Weights of a small mixture-of-experts language model, trained from scratch on English Wikipedia.
Size: width 512, vocabulary 28930.
Experts: 32 experts in each of 9 layers, 480 SwiGLU neurons an expert, 1 pick a token, a softmax router.
Training: a variant of SOAP for the experts, 1465M tokens, 11178 steps.
Below are experts of layer 4 (counted from 0) of a mixture-of-experts language model. Rows are named router (the router's row for the expert), gate (a neuron's input weights, with its number), up (a neuron's input weights, with its number) and show model dimensions 384-511. Each number is 128 + 24 x the weight over its row's rms, rounded and kept within 0 to 255.
After each expert's rows: "mostly gets" lists some tokens that are sent to it at least half of the time; "gets" lists some tokens that make up at least twice as much of what it gets as of all text. This comes from a sample of Wikipedia text that the model never trained on. Tokens count by the router's weight.

# expert 31
router [148 157 102 112 138 160  87 119 115 122 134 114 119 140  82 141 109 152 125  93 124 153 137 114 153 147 125 151 127 151 107 159 116 100 155 143 107 103 155  98 120  75 135 134 114 157 160 127 123 137 158  93 149 112 123 143 127 154 144 120 174 129 140 127  89 164 128 144 109 114 124 117 173  94 152 134  87 115 124 113 132 130 107 128 126 127 176  77 140 141 165 171 153 169 124 131 127  84 108 114 157 143 167 130 102  89 128 131 159 134 155 158 129 141 146 108 159 147 146 102 129 117 163  99 113 156 124 148]
gate0 [139 129 129 100 129 143 124 143 153  78 117 146 143 148 128  89 152 115 117 140  93 137 120 162 140 151 128  65  99 127 158 131 128 183 124 125 149 103 163 126  88 116 144 126 107 117 104 153 103 138 139 125  69 131 129 161 188 123 170 157 131 138 121 140 147 121  92 126 128  87 114 145 136 144 123 111 118 118  97 123 166 132 168 141 176 143 129 151 114  90 196 141 131  80 155 133 176 124 108 147 142 145 121 130 167 146 154 150 129 149 126 121 133 116 160 123 100 146 127 143 123 132 169 126 122 146 121 119]
up0 [102 137 155 131 118 100 131  89 103 168 146 109 128 107 142 142 134 143 129 130 181 157 127 120  94 126 142 163 163 117 148 118 116 118 131 124  94 129 100 144 153 113 112 150 152 126 115 115 134 126 133 122 161 146 165 141  83 116  91 139 100 133 162  94  95 119 162 139 141 159 157 143  99 102 145 118 101 128 159 136  94 138 119 120  98 133  86 118 153 161  79  94 118 163 111 115 102 143 144 108 108 145 106 125 117 139  72 115 120 120 110 150 114 151  88 139 178  98 123  96 132 117 117 145 129 103  97 137]
mostly gets: "   ", " :", " -", "     ", " –", "        "
gets: "\n", "-", ":", " –", " -", "|"

# expert 24
router [161  95 115 127 143 107 126 170 139 119 116 110 148  93 154 130  88 139 137  96 146 149 105 142 155 144 129 140 123 133 113 107 101  88 109 106  72  76  94 139 117 125 118 102 108 185 131 115  81 107 112 115 129 152 163 153  92 108 170 101 102 144 175 146 135 126 139 174 103 148 169 124 114 108 119 136 105 138 154 152 112 105 145 155 117 126  96 163 138 129 121 114 169 128 133 125 126 110  58 164 112 168 138 101 106 153 108 144 142 153 127 142 158 151 122 136 119 110 111 167 155 118 103 104 140 105 123 115]
gate0 [128 131 125 109 114 155 147 137 110 140 149 137 142 128 121 115  88 130 155  83 157 148  93 127 165 146 145 104 148  95 161 140 120 116 123 141  71 108 116 172 155 108 157 143 123 106 139 125 152 154 128 157 121 156 160 115 164 144 141 151 123  99 135 120  90 168 104 155 127 126 120 148 132 119 124 137 177 157 114 134 103 131 121 127 139 162 110 178 132 207 102 130 112  83  85 129 123 126 110 133 120 125 168 109 117 161 181 128 158  80 133 124  46 151 189 192 142 134 156 130 145 107 146 118 171 139 136 102]
up0 [157 132  98 163 140  72 122 132 115  89 103 138 124  99 125 144 155 117  94 179 160  96 144 169 116 133 121 135 120 117 124 110 140 106 111  92 186 157 112  99 131 151  91 120 137 125  95 140 165 123 107  66 118 129  97 116 137 128 110  80  73 175 141 106 151 111 155 131 105 118 135 142 137 121 113 135 113 119  98 141 109 137  92 128 143 115 120 126 136  70 104 116 168 144 149 116 152 127 124 103 128 124 108 132 156  73 143 114 131 164 131 105 169  67  92  70  85 115 120 115 120 113  94 132 148  94 143 116]
mostly gets: "\\", "hyl", " protein", " \\", " +", " oxygen"
gets: "3", "6", "8", "7", "4", "5"

# expert 26
router [105 131 143  82 144 107 116 125  74 153 154 106 131 167 119 134 142 100 115 136 120 120 154 127 165 140 123 141 110 101 129 105 101 118 141 124  96  96 120  66 135 132 144  85 144 122 128 145 120 175 157  87 131 168  94  94 109 130 137 108 163 149 193  98 122 100 153 117 129 107 114 122 119 142 134 137 104 111 139 121 120 114 144 156 145 135 117 144 124  94 131 157 115 143 173 124 112 125 160 133 136 129 144 104 130  82 177  75 154 172 126 122 132 160 140 133 112 135 117  74 126 136 156 108 173  95  87 152]
gate0 [113 203 156 152 125 113 130 110 112 124 143 145 142 100 100  48 126 121 145 125 147 150 159 134 160 112 131 106 108 131 177 117 134 123 138 138 110 121 113 136  99 106 139 112 140 112 136 139 102 112 129 154 111 150 137 147 134 137  88 110 131  88 114 137  82 132 138 101 100 144 116 112 146 130 147 103  72 116  90  95 125 162 150 165 150 149  96 109 114  96  99 124 125 113 165 138  95 128 114 169 131 148 144 144  78 139 121 117 187 132 130 109 154 153 152  90 121 120 101 127 159 125 104 133 143 164 152  86]
up0 [132  66  81  95 138 146 171 120 127 152  94 124 167 115 132 181 109 137 122 153 118 104 108 136 133 135 154 116 117 137  72 139 166 126  96 113 153 157 120 144 131 126 113 138  85 117 139 180 115 152 110 111 110 137  75 141 113 138 144 154 104 150 139 116 154 166 132 149 149 135 148 148  88 128  75 171 134 129 177 149 124 151 104  76 121 104 132 133  93 145 146 120 108 134 116 119 138 144 155  88 119 121 142 173 146 120 104 154 105  92  99 127 121  83 147 115 164 114 189 146  81  98 172 150 130  71 109 138]
mostly gets: " where", " include", " using", " which", " including", " when"
gets: " with", " of", " that", " which", " to", " for"

# expert 17
router [129 129 153 157 103 106 119 153 157 164 129 131 137 124 132 169 130 171 120  95  87  95 155 129 165  86 120 117 119 147  99  92 106  85 157 113 115 107 132 160  90 119 126  84 109 110 121 104 151 162 138  88 180  98 114 120 124 169 149 125 155 144 122 130 124  88 108  81 154  97 145 105  76  94 115 134 116  99  86 150 136 116 106 122 118 125 188 161 123 124 131 161 108  85 140 151 117 123 138  95 139 144 142  85 131 113 165 144  95 141 149 117  81 111 145  83 154 114 129 123 150 141 103 125 169 109  96 118]
gate0 [ 90 127  75 149 152 148 101 158 148 105 128 128 124 169 142 100 102 130 103 127 129 117 139 141 149 106 110 160 122 162 157 142 122 134 115 103  85  81 149  87  93 118  97  92  80 142 100 136 126  89 122 146 112 141 134 164 142 121 110 116 114 104 130 162 106 113 129  98 123 111 146 132  99  79 130 112 131 134 129 138 151 142  85 126 141 139 150 123 101 165 134 128 147 141 143  68 130  85 127 126 107 148 139 123 112 124 163 134 116 152 104 113  62 122 112 169  89  91 120  75 108 130 125  89 120 102 110  98]
up0 [ 77 101 138 130 163 113 126  97 110 125 130 144  86 108 164 120 114 152 137 130 171 105  83 113 103  86 107 180 129 165 150 158 121 124 113 103 120 139 154 119  94 137 146 121  81 134 133 160 102 167  98  84 158 153 111 125 131 106 116 132 124 125 145 148 114  84 120 141 144 139 122  66 115 155  99 152 116 107 141 118 167 146  84 143 122 150 141 124 105 143 148 142 112 154 135 111 140 105 114  75 108 145 120 143 120 121 159 175 127 132 122  81 142 111 135 112  94 107  59  91 140 129 106 122 137  86 158 117]
mostly gets: ".\"", "$", "\".", ",\"", " (\"", " BUL"
gets: ".", " (", " $", ".\"", "\".", "\""

# expert 15
router [105 155 101 111 108 128 132  95 120 108 114 117 153 136 138 142 127 126 118  84  78 136 112  86 121 149 158 140  94 156 139 141 130 117 105 121 117 152 117 127 119 139 130 155 119 103 146  84 142 156 121 112 173 144 119 149 143 114 114 156 153 118 145 124 136 125 122  98 124 144 133 100 136 187 153 135 130  84 140 134 138 117 112 122 140 157 108 145 156 112 161 142  76  87 107 141 130 150 139 149 161 121 122 123 140 107 102 121 114 127 107 143 119 149 141 107 119 150 139 162 123 103 110 165 124 102  92 164]
gate0 [138 153 142 113 103  99 114 118 150 150 123 123 113 115 114 112 109  99 119 168 124 157 128 116  92 126 159 113 133  98  92 166 114 130 134  98 149 138  94 144 111 132 101 126 133 130 143 151 134 176 117  89 159 131 105 149 187 151 119 179 113 127 124 127 159 173 105 137 135 141 134  89 112 130  98 118  93 122 110 116 149 131 120 149 128 186 114 142 120 136 114 104 140  81 142 121 143 139 151  96  63 132 160 110  95 118 126 159 122 139 158 152 110 137 106 104 127  96 102 101 114 140 111 126 178 122 125 121]
up0 [128 117 140 106 150 127  82 130  81 134  99  89 154 121 106 134 182 123 169 129 124  82  86 123 102 151 107 137  99 160 162  78 180 109 130  93 134 101 135 110  95  87 147 153 190 129 114 137 144 109 144 157 128 160 142 128 136 137 141 112 108 128 133 118 122 145 126 109 109  91 109 120 150 134 101 138 144 156 107 122 132 177 177  79 138 125 107 178 160 127 104 114 107 123 122 120 135 168 106 171 179 136 121 107 146 130  77 170 155  82  81 130 156 121 144 147  67 129 157 145 103 127 135  91 149 133 113 102]
mostly gets: " under", " during", " throughout", " During", "On", " across"
gets: " the", " on", " during", " under", "On", " On"

# expert 9
router [134  88 110 138 121  97 133 120 128 138 123 168 121  96 132 147 158  83 122 157 102 135 113 151 152 100 104 161 126 122 121 102 137 126 134 108 127  93 129 131 141  86 138 147 113 109  85 138 117 101 109 129 166  96 116 147 133 157 103 134 135 126 108 132 142 125 130 159 160 170 108 114 187 130 118 157 128 118 124 123 114 145 118  93  89  90 135 151 130 100 164 135 142 116 133 116 123 127 110 114 130 155 120 124 109 116 104 135  97 114 131 149 135 129  87  96 146 100 142  86 145 120 101 162  86 164 104  74]
gate0 [130 126  86 130 133 161 142 147 152 119 118 175 135 108 115 123  95 111 152 106 142 153 142 150 114 124 110 149 162 148 159 121 147  69 106 143  82  96 139 139 111 113 112 115 149 149 102 105 140 157 148 160 110 141 122 106 177 130 108 131  80 158 118 125 171 134 140 109 153 159 112 123 124 129 170 131 120 128 118 144  76 138 101 133 107 118  88 128 118 108 105 109  94 172 161 127 173 133 135 158 100 135 134  93 110  96 160 142 110 141 159 163  78 139 117 181 171 116 157 147 112 132 155 132 145  84 144 150]
up0 [150 112  85 130 120 123 119  93 110 112 120 133 132 101  99 163 173 101  90  94 124 126 141 157 107 139 126 122 110 151 121  97 120 131 172 146 139 133 111 134 163 144 132 134 179 109 119 114  75 131 143 108 112 166 110 142  88 146 166  97  96 132 170 122 124 143 157 130 155 172 107 157 139 156 118 141 111 125 145 130 170 131  95 114 123 125 110 139 106  95 115  89 142 145 116 168 106 142 113 152 165 164 102 162 160 139 158  91 157 113 137 159 171 125  86 125 153 110 146 123 114 127 174  85  97  82 126  50]
mostly gets: " sw", "rosc", " media", " Lok", " government", " ruling"
gets: "'", "\n", " (", "-", "ot", "/"

# expert 7
router [143 176 135 151 153 115 161 108 134 114 134 144 168 133 150 105 104 137 127 149 107 169 134 122 116 141 160 108 138 154 112 159 137  99 128  96 133 119 125  93 116 142 137 152 170 117 115 105 114 115 117 143 110 148 108  84 116 159 125 155 140 178  98 127 108  89  78 140 118 124 146 155 135 132  99  90 167  91 155 175 101 132 102 147 119 150  79 104 136 153  77 126 116 136 112 144  94 129 133 154  78 126 130 103 158 139 148 159 167 182 119 114 113 109 123 120  77 152 108 204 113 130  84 143 103 108 121 148]
gate0 [130 113 141 102 118 162 145  91 162 127 163 127 174 113 130 134 137 109 126 144 106  77 141 132 107  88 188 117 117  97 136  89 165 166 127 131  96 114 142 123 154 138 119 160 132 130 139 161 110 109  89 153 171 104 124 140  85 136 168 110 124 126 137 159 106 140 134 157 154 183 118 150 136  86 150 125 156 137 135 133 122 135 129 172 151  98 105 165  97 181 136 144 181 135 126 138 106 102 108 106 128 138 113 122 137 120 140 100 148 115 115 135 155 102 152 143 130 152 158 140 113 119 163 115 116 110 101 155]
up0 [133 142 137 116 101 160 152  72 135 113 116 119 124 113 149 120  98 153 147 161 174 146 124 131 142  92 141 105 122 159 106 155 165 117 133 122 134 130 115 135 142 148  93 132 133 141 106 117 137 123 107  95 125 109 145 151 147 123 193 152 128 153 123 110 153 137 133 127 123 149 115 149 103 145  95 125 126 127 138 134 123 130 110 160 146 121  97 140 118 113 124 126 147 179 116  88  86  86 149 138 127  77 193 132 161 140 125 148 152 126 108 123 120  73 111 117 141 126 153 124 123 138 154 158 115 136  68 162]
mostly gets: " century", " days", " years", " year", " months", " day"
gets: "5", "6", "8", "4", "7", "3"

# expert 11
router [125 138 129 127 118 115 140 104 148  93 144 182 129 124  95  94 162 145 142 144 129 115 120 124 142 142 136 132 103 103 122 110 112 170 115  96 112 147 108 154 132 151 118 139 128 103  85 125 120 129 115 111 133  62 120  90 173 164  82 149 138 124 110 159 141 165 157 124  93 117 104 130 174 127 116 169 170 105  74 122 136 107  97 120 114 122 115 134 122 159 132 136  95 160 102 119 146 170  89 109 142 164 126 131  99 150 134 154 140 125 121 135 132 162 157 135 156 111  85 118 123 146 148  95 149 147 134  68]
gate0 [166 123 138 138 159 117 164 137  79 101  87 110 122 116  99 106  86 143 114 102 131  96 127 110  69 101 162 136 115 101 131 145 124 145 128 172 127 177 155 116 101 101 200 123 126 128 125 137 155 111 137 115 158 102 135 121 160 144 143 161 186 126 121 169  79 145  98 132 146 144 157 128 152 119  84 134 112 103 102 122 110 151 134  73 153 139 126 171 134 129 110 134 122 145 145 143 118 129 132 106 125 154 145  91 129 126 152 158 128 154 127 127 102 128 130 135 126 155 154 188 136 158 107 117 164 125 122 105]
up0 [158 160 127 135 131 101 135 135 130 132  81 130 126 122 149 124  95 111 132 108 117 110  85 125  62 111 134 132 121  84 115 139  94 131 137 152 101 153 140 119 123 125 133 114 126 105 135 112 136  86 116 145 142 135 128 141 154 135 146 143 180 130 145 136  97 126 117 112 142 151 158 140 121 117 123 156 133 125 118 141 136 132 122 115 150 170  64 148 128 156 126 141 128 160 101 146  72 147 110 115 145 183 153  90 143 159 153 156 143 165 130 161 105 142 134 115 140 124 119 164 159 130 139 128 138  92 170 135]
mostly gets: " Apps", " Albums", "|---|---|---|---|---|---|---|---", "|---|---|---|---", " Set", "Billboard"
gets: " |", ";", "\n", "|", "-", " /"

# expert 4
router [115  71 119 165  70  98 135 112 168 129 125 135 127 114  97 166 182 116  95 173 124 140 146 181 107  98 107 113 149 146 115  97 130 125 137 107 121 111 107 139 144 106 131  94 112 118  98 126  94 103  79  83 119  74 123 136 152 132 111 126 136  91 123 132 141 163 140 148 120 139 125 115 136 133 128 148 107  95 124 104 103 132 126  92  94 105 167 148 141 111 182 122 120 130  93 130 132 158 142 106 177 163 143 135 103 130 120 129 100 124 165 141 125 129 128 112 120 111 137 148 153  95  90 142 111 156 130 126]
gate0 [123 106 111 138 171 121 164 148 204  99 201 117 133 141 135 113 110 107 100 110 119 120 148 177  89 119 141 149 118 143 177  87 131 135 118 144 146  72 108  97 107 123 161 128 126 126 176 131 131 174  97  96 110 109 125 140 161 118 139 121 158 104 132 146 116 100 148 156 160 102 105 155 122 122 117 105 131 113 156 131 120 158 153 130 139 115 125 175 174 170 141  82  82 115 162 148 114 148 124 185 141 136 102  76  97  87 114 101 167 109 139  83 119 138 103 104 127 147  94 141 133 120 121 166 156 125 129 124]
up0 [119 128  95 114 135 155 126 124 116 130 174 134 104 159 132 125 111 128 149  82 141  84  95 111 150 143  94 171 167 134 185 104 169  98 101 162 177 125  98 115 139 113 105 139  84 119 138 116 122 145 140 148 172  98 103 127 144 138 151 136 174 109 144 158 101  78  98 136 124 140 128 105 156 147 129 134 103 111 148 120 116 144 107 157 151 115 131 119  97 147 105 157 136 128 154 103 159 132 120 165 119 128 162  95 159 111 122  70 114 116 143 117 114 172 147 110 128 160  98 102 109 170 109 207 122 108 125 129]
mostly gets: "^{(", "}{", " went", " far", " Their", " goes"
gets: " to", " their", " for", "4", "/", "–"

# expert 1
router [108 124 141 151 137 141 154  84 118 109 105 159 134  90 141 152 128 130 153  91 111  81 120 107 151 129 114 154 171 169 104 133 151 109 122 145 138  92 112 123 110 120 132 164 102 139 117 186 139 141 120 138 102 111 125  85 121 122 119 103 170 140 121 128 124 145 101 163 156 120 144 126 127 150 110  91 139  81  79 156 121 150  94  99 108 138 113 160 148 135 160  96 115 147 154 162 165  81 131 112 142 158 133 127 174 119 134 123  92 191 106 123 104 157 139 110  92 139 121 141 150 169 105 153 149 145  93 119]
gate0 [129 101 140 140 137 106 159 121 151 166 134 115 133  80 123 102 153 164 134 143 154 146 107 141 190 116 131 133 134 162 143 113 162 175 138 112  52 148 110 144 122 154 160 160  99 168 159 158 140 126 122 117 151 105 136 128 111 162  97 154  73 131 126 145 126 130 137 129 130 126 156 101 116 149 164 116 120 134 135  93 164 132 115 108 119 126 119 161 130 138 100 139 123  89 126 133 149 121  86 102 108 103 101  97 109 118 196 135  99 140  92 136 127 122 123 188 131 115 105 130 166 146 152 106 110 118 103 136]
up0 [145 133 159 123 137 129  87 100 120 124 112 100  67 128 161 130 170 130 155 158 154 168 117  98 125 182  96  92 111 132 115 145  81 139 162 100 121 116 142 128 149 147 109 147 130  83 180 132 127 130 118 125 112 113 128 120  94 150 125 107 122 134 111 117 158 128 165 160 154 132 111 125 119 139 167 126  84 107 148 109 150 118 130  66 147 161 120 120 151 130 158 111 138 162 102 131  96 117 126 113 145 115  99 148 147 124  91 118 120 162 150  79 147 126 122 107 133 141 118 123 150 131 192 136 129 130  97 112]
mostly gets: " a", " an", " t", " But", " Tr", " multi"
gets: " a", " and", ",", " an", " A", " m"

# expert 3
router [173 137 164 127 144 151 156 148 132 118 154 125 143 116 109 109 108 119 166  92 121 106 129 126 128 130 127 134 127 107 123 111 149 112  98 130 147 169 157 120 129 116 154 123  98 106 128 117 122 165  85 139 113 117 114 133 119 130 113 137  89 152 127 129 121 122  73 104  96 160 139  85 158 199 133 137 111 145 124  98  86 111 137 111 145 119 123 135 148 142 131 135  93 141 115 121 104 136 112 180 102 119 101 102 163  79 178 100 183 115  95 127  64 107 121  93 137 109 131 153 140 185  93 133 163 151  97 144]
gate0 [144  92 161  95 103 129 158 136 159  92 117 107  90 142 127  95 115 146  94 136 173 131 118  94 118 131  93 106 146 109 143  95 136 127  96 148 177 137 133 116 132 141 160 134 119 117 191 120  78 110 122 138 123  82 146 161 105 165 154 113 151 112 151 115 103 124  85 138 108  99 137 128 127 123 139  97 134 162 143 128 123  98 124 126 144 100 160 122 128 211 122 176  90 136 118 110  70 108 128 191 118 114 145 108 103 142 143 134 123 168 137  98 127 147  87 110 122  82 129  93 138 120 128 123 111 124 117  88]
up0 [143 147  78 131 151 105 197 143 105 108  92 107 132 104  73  95 105  83 123 110 134 114 125 164 131 147 133 137 123 146 149 108 148 124  72  90 121 144 122 131 143 101 125 119 117 132 124 131  80 166 129 111 124 122 133 135 152 102 174 127  96 106 134 134 137 135 116 107 194 120 109 128 128 133 157 105 147 115 100 126 126 126 168 126 149  83  93 159 186 143 106 128 144 158  95 121 116 160 108 154 147 175 147  83 118 118 151 141 163 143 104 135 141 139  96 142  97 122 131 134  89 122 131 134  63 171 111 136]
mostly gets: " club", " group", " league", " Championship", " championship", " team"
gets: ".", " team", " Cup", " round", " club", ")"

# expert 27
router [143  90 126  95  88 166 102 132 167 143 108 110  93 122 120 163 172 118 172 132 103 143 166 168 160 125 122 133 117 145 134 107 116 159 114 138 138 124 155 141 134 136 135 136 155 109 145 118 134 140  88 153 130 107 128  98 133 119 126 134 129 155 132 157 113 126 130 152 137 113 158 124 113 164 104 166 142 152 140  86  97 138 168 135 160  90 127 180 134 160 102 139 129  98 109 174  95 126 133 113 128 206  99  83 129 152 113 143 173 123 127 101 124 152  92 157 159 104 145 156 125 121 135 130 147 140 118  84]
gate0 [115 144 119 164 136 108 132 124 115 106 139 136 115 155 171 116 139 129  92 134 130 100 132 130 131 147 123 147 143 120  71 129  97 118 147 125 134 176 166 121 173 158 109  74 112  88 106 125  84  79 124 107 127 115 122 147 126 148 179 131 118 116 170 142  81  85 145 141  98 152 161 156 156 112 138  89 111 133 129 114 135 104 137 114 165 136 187 103 111 129 142 111 147 142  89 113 154 122 127 153 157 123 104 123 167 131 133 148 137 101  78 150 106 123 132 110 124 120 154 148 118 149 168 106 179 172 163 144]
up0 [146 137 138 100 113 106 128 129 134 147 103 115 125 156 115 129 151 133 131 121 130 129 131 139 159 150  81 140 124  91  95 110 113 106 100 102 118 148 132 129 134 135 108 121 110 100 143 103  89 144 169 146 177 150 101 105 167 140 159 125 152  91 123 139 133 101 135 144 169 101 150 101 156 132 122 129 120 112 109 124 131  84 128 145 121 122 116 153 126 108 123 124 123 134  77 132  85 122 130 100 146 144 104 112 112 161 138 118 124  98  90 175 137 126 103 149 112 148 133 126 176 101  89 127 151 124 116 123]
mostly gets: " Rovers", " Motorsports", " Town", " Celtic", " Rapids", " Sofia"
gets: "1", "2", "3", "4", "6", "5"

# expert 23
router [117 100 128  92 147 126 128 151  97 165 170 107 141 134 167 139 138 129 150 148 147 182 159 165 150 125 110 118 133 169 123  82 122 142 135 152 102 174 166 140 114 109 107 152 129 172 133 113 114 126 116 122  91 135 188 155 134 117 126  97 143 125 179 147 165 144  69 168 134 154 193 119 122 118 118  79 124 117 137 141 173 123 105 136 111 149 144 118 140 161 132 122 120 105 157 103 151 127 171 115 175 117 122 138 127 162 155 135  86 137 144 137 120 144 140  93 126 113 145  82 130 100 106 168  96 145 143  85]
gate0 [144 156 103 152 105 107 117 112 154  92 109  95 151 177 140 102 101 186 133  83  88  66 114  94 120 132 164 149  92 166 138 119 139 105 121 146 145  96 132 150 137 157 109 145 141 134 137 135 144  77  97 110 102 141 169 122 105 105 116 179  88 117 112 170 143 113  85 119 110 165  81 150 134  99 139  77 137 155  96  84 128 134 147 139 117 120 167  95  77 100 109  91 125 106 103 144 142 102 100 115 100 138 131 134 122  85 115 150 112 127 125 166 171 111 149 106 122 148 163 150 120 108 120 148 144 117 172 120]
up0 [130 185 110 118 128 117 115 123 119 137  97 117 132 132 141  99 156 132  86  98  82 112 149 117 128 147 171 137  96 122 126 156  90 152 107 107  92 105 157 176 125 143 108 116 149 130 130 133 101 123 112 135  98 158 126 137 157 108 149 124 135 118  81 109 147 146 128  83 117 147  82 118 128 130 164  90 137 106 114  95 128 111 113 157 147 122  89 141 107 149 137 123 148 172 143 115 145 123  86 138 114 122  92  99 132 122 131 131 125 141 129 141 124 161 159 142 109 159 109 134 159 119 102 100 159 158 190 141]
mostly gets: " Enrico", "ensis", "inus", ".),", "',", " von"
gets: ",", "),", " and", " (", "9", " &"

# expert 28
router [125 145 136 114 150 106 111 128 105 128 139 127 158 127  82 130  75 122 153 112 119 145 120 131 167 142 161 118 100 149  84 154 111 107 152 109 128 149 132  84 124 106 129 131  63 104 154 105 153 132 162  99 105 115 124 158 145 136 123  68 113 101 125 127  95 124 142 111 136 155 107 157 141 124 152 123  89 122 113 126 168 149 145 101 110 124 131 142 150 142 127 112 108 126 163 147 137 144  99 122 125 132 129 109 146 134 154 135 144 141 125 118 141 163 105 147 125  65 141 131 123 123 131 143 125 149  73 153]
gate0 [112 102 123 170 132 110 125 119 161 170 143 109 159 119 124 136 124 132  91 125 168 197 125 129 115 118 115 139 163 180 128 147  88 136 122 126 109 138 129 111 124 116  98 126 171 156 133  95 101 156 145 115 160 167 126 143 140 136 105 127 119 138 114  91 161 147 154 107 152 158 111  96 132  89 122 119 168 147  89 134 131 134 117  95 131 127 193 102 103 179 115 160 186 187  64 151 146 142 103 162 154 154 128 147 138 154 194 105 149 134 149 158 164 109  83 156 142 200 125 135 140 121 175  78  92 119 139 110]
up0 [114 132 149 155 122 131  97 127 143 108 119 114 155 103 144 122  97 137 109 122  85 115 121 136 138 175 152  96 115 121 125 147 183 126 106  97 100 139 132 112 143 152 152  93 163  68 121 139 101 150 133 112  79 114 148 149 161 102 160 157 111 130 138 120  89 119 138 101  97 109 132 132 105 118 102 101  87 132 179 131 100 151 169 113  80 148 111 142 166 104 153 109 135 128 136 139 126 106 169 134 102  93 108  85 143  78 108 195 115  96 134 146 161  71 121 115 117 100 127  95 100 120 148 147 137 147 130 103]
mostly gets: "In", " at", " in", " In", "At", "From"
gets: " in", " of", " at", " from", " In", " to"

# expert 18
router [103 100 136 112  98 154 170 141 130 132 119 151 107  68 109 185 115 116 120 138 183 132 123 159 136 102 149 133 165 137 167 159 127 131 152 145 118 125 100 148 145 132 167 109 135  92 140 129 143 107 149 147 162  60  89 115 126 154 140 100 111 122 128 114 134 126 167 173 137 172 139 140  92 120 109 141 151  96 153 120 110 107  98 109 158 123 139 149  97 135 160  83 132 121  99 127 112 126  94 107 129 155 146 127 125 102 118 143 117 112 109 157 130 162 135 113 124 137 130 145  90 112  99 131 135 111 144 165]
gate0 [ 72 122 156  96 144 150 117 107 114 126  93 149 156 118 127 104 124 131  95 144 131 116  97 123  99 124 120  98 151 106 107 148 106 168 138 137 107 143 127 106 153 139 146 162 183 138 138  90 116 128 168 151 196 127 112 124 141 115 155 112 126 139 133 100 128 119 143 113 133 131 135 113 163 183 125 111 147 132 129 109 133  99 153 100 125 127 102  94 154 104 142 158 131 154 136 134 103 192  52 109 147 124 117 164 129 116 127 161 136 129 122 152 128 144  82 156 111 103 149 172 107 143 136 161  96 144 152 133]
up0 [112 100 135 148 106 143 158 135 132 116 166 119 119 121 152 159 163 145 136 114 117 143 173 125 118 128 142 145 108 114 178 116 125 136 149 193 106 103  96 150 102 137 117 102 135 115 155 141 146 126 140 128 144 129 110 150 106 144 138 123 171 141 154 118 136  94 145 146 149 135 113 116 129 147 116 148  96 105 136 132 135 144 131 137 142 114 121  96 103 113 118  92 123 116 135 107 110 151 182 109 113 156 131 155  94 131 146 109 117 182 164 129  78 129 163 116 127 158 118 128 105  84 119 120 125 125  97 106]
mostly gets: " j", "Professional", "Japanese", " Tamil", "://", " English"
gets: "\n", "==", "===", "-", " j", " American"

# expert 5
router [147 101 130 161 130 110 109 124 109 137  99 153 116 138 137 149 124  99  99  88  87 123 129  93 138 142 120 104 127 112 138 123 142 169 165 130 176 121 137 115 124 149 125 158 161 164 141 172 168 126 120 128 142 125 154 116 166 130 118 124  94  86 162 179 132 112 129 119 102 146 139 162  98 130 101 143 164 100 170 122 141 132 128 160 111 116 126 142 162  97  97 103 146 112 146 131 110 171  99 103 113 163 127 148  72 123 118 120 111 144 134  95 133 149 125 141 148 127 140 132 133  88 116 105 122 100 127 151]
gate0 [132 165 134 164 170 102 111 121 133 124 122 127  77 136 162 144  96  99 125 142 138 175 107 123 123  95 109 172 177 137 141 122 122 116 129 147 159 102 115  98 125 156 143 138 165 133 189 169 132 106 118 121  89 113 146 141  91 144 139 125 103 162 139 123 130 125  89  97 147  98 151 151  98  90 110 125 109 133 111 111 120 133 122 113 112 138 155 131 153 135 116 133  78 173 111 151 122 115  84 147  93 113 126 110  99  94 127 111 119 178 106 102 165  95 158 121 136 132 140 157 157 124 147 114 111 124 108 124]
up0 [ 85 112 100 126  81 124 115 110  96 114 155 108 116 102 118 142 122  99 152 136 100 106 155 114 143 103 136 100 102 126 147 149 125 135 138 130 157 130 147 125 138 126 120  78  96  91  96 129 101 120 115 161 132 141 123 151 159 128 102 136 149 138 136 155 115 135 175 136  84 176 121 135 136 129 118 147 157 149 148 115 159 126 161  96 114  84 112 130 130 165 171 124 172 124 102 134 164 129 159 133 136 154 150 131 173 159 126 118 102  62 132 140 129 143 125 145 106 107  85 119 142 112 147 128 162 109 101 133]
mostly gets: " U", " No", " no", " Jr", " Dr", " Co"
gets: ".", " U", " No", "S", " no", " E"